From a checkpoint of a small mixture-of-experts model trained on Wikipedia: vocabulary 4096, 1 pick a token.
Below are experts of layer 5 (counted from 0) of a mixture-of-experts language model. Rows are named router (the router's row for the expert) and show model dimensions 160-239. Each number is 128 + 32 x the weight over its row's rms, rounded and kept within 0 to 255. Numbers have three digits each.
After each expert's rows: a language model's description of what the expert responds to. This comes from a sample of Wikipedia text that the model never trained on.

# expert 3
router:175150151130180132131100095161119079186158172170155187195121087151110111166145151137146135136144139099138163159129078103065147180125149111132135112140137137124095114153096165154118094178178148105114123131088068140074109117124105141134123159
Description: Infobox labels and layout. Field labels, colons, pipes, line breaks and dashes in infoboxes, taxonomy lists and tables, such as Class:, Genre:, Total, Votes, Preceded.

# expert 5
router:159098132093161160115056110166083146158126145155156164134145126135126105157172149117141109163094155111106156156153081143105168161108095130126153138148148165135091155088131121111097128148123080203077115178090058068152088072114138125085145139
Description: Sentence and section boundaries. Line breaks, periods, quotation marks and heading markers at sentence or section starts, plus openers like The, In, During, After.

# expert 7
router:121146117140145182114140083165082140134113137180144165125135110148135105135113135082135132113136146082103124130115130159141163129083105106169173139154119120062122151051101140136097118127212090107102117085091139081072110113157149139091179099
Description: Mid-word syllables. Lowercase middle pieces inside longer common words, such as crocodile, narcotics, negotiations, intimidate, responses.

# expert 1
router:157095141190171156116100104175093073147163179162089110140118043146067100164120115111144144182048166139083116131099101134109133168087080131177167174102145064120095121108092115104150124146168085134089143183085185114102099094135105178143127172
Description: Determiners before nouns. Determiners, possessives, numerals and adjectives after prepositions, such as the, this, that, his, same, four, early, largest, or a year's first digit.

# expert 8
router:145123148180155131103147102154117118122163130188101157128089126105138132166175112069135138089121182134136138180114119142087159175105135077121157195111172116106064160120112128084174139124138073131091072138119163105152118154172097119106138142
Description: Pieces after hyphens, brackets. Word or number starts right after a hyphen, dash, slash, quote or opening parenthesis, such as two-and-a-half, twenty-five, (film), 1999-2003.

# expert 2
router:135099170150160132104118114144106104172191151139091120112139133147074118134174131103162136126121131103077130162067134150125140171103072078143171147142152061070067154092088103099108154116181126176114126145103152134072110116126069126125161162
Description: Proper-name place words. Capitalized name pieces and institution or place nouns in proper names, such as Royal Court, University, city, River, York, Hospital.

# expert 0
router:160088155156170151131104095160058087166132165153124175071127141168101108135175124116123135185102145120080111137101151131083167150107090056101172151154127123117107167084101093065117118093160072155091138171086132107092120143131105177113137156
Description: Table cells and names. Tokens in tables, lists and schedules: pipe separators, digits, commas, dates and capitalized name starts, e.g. Arizona, Sep, million.

# expert 10
router:157146148158165163098126079155083131158145163149100119113091114151066122166145132060149171166113136073091138164094144142145148152062130125150148148173145114147101190081141094072160120176147113159110139102095105060140153091132086119178149132
Description: Main verbs in narrative. Verbs after subjects, auxiliaries or to in plot and biography prose, such as meet, need, face, break, worked, married, received.

# expert 11
router:130110175135167187110104099133105111175141194181128184085132107144103149144193152095121148196104162081062124184115136116118168167105100112152167149134132089127115149118090105121147110125156084163081121120096129105128095080136095161095138143
Description: Word-initial pieces. First pieces of longer lowercase words after a space, such as ev(acuating), det(ours), resp(iratory), inst(ead), dr(ainage).

# expert 6
router:160079187107154189123109125155107076165180154144075165088082117152115113152152118094129143184068153131141099122133103100169158142077063114175140133083165100128140126108105132113148094166145125217151112127084141094101106054175076156138163130
Description: Year digits and suffixes. Final digits of years and numbers in tables or ranges, like 1998 and 1967, plus word endings such as -ing, -ness, -ment.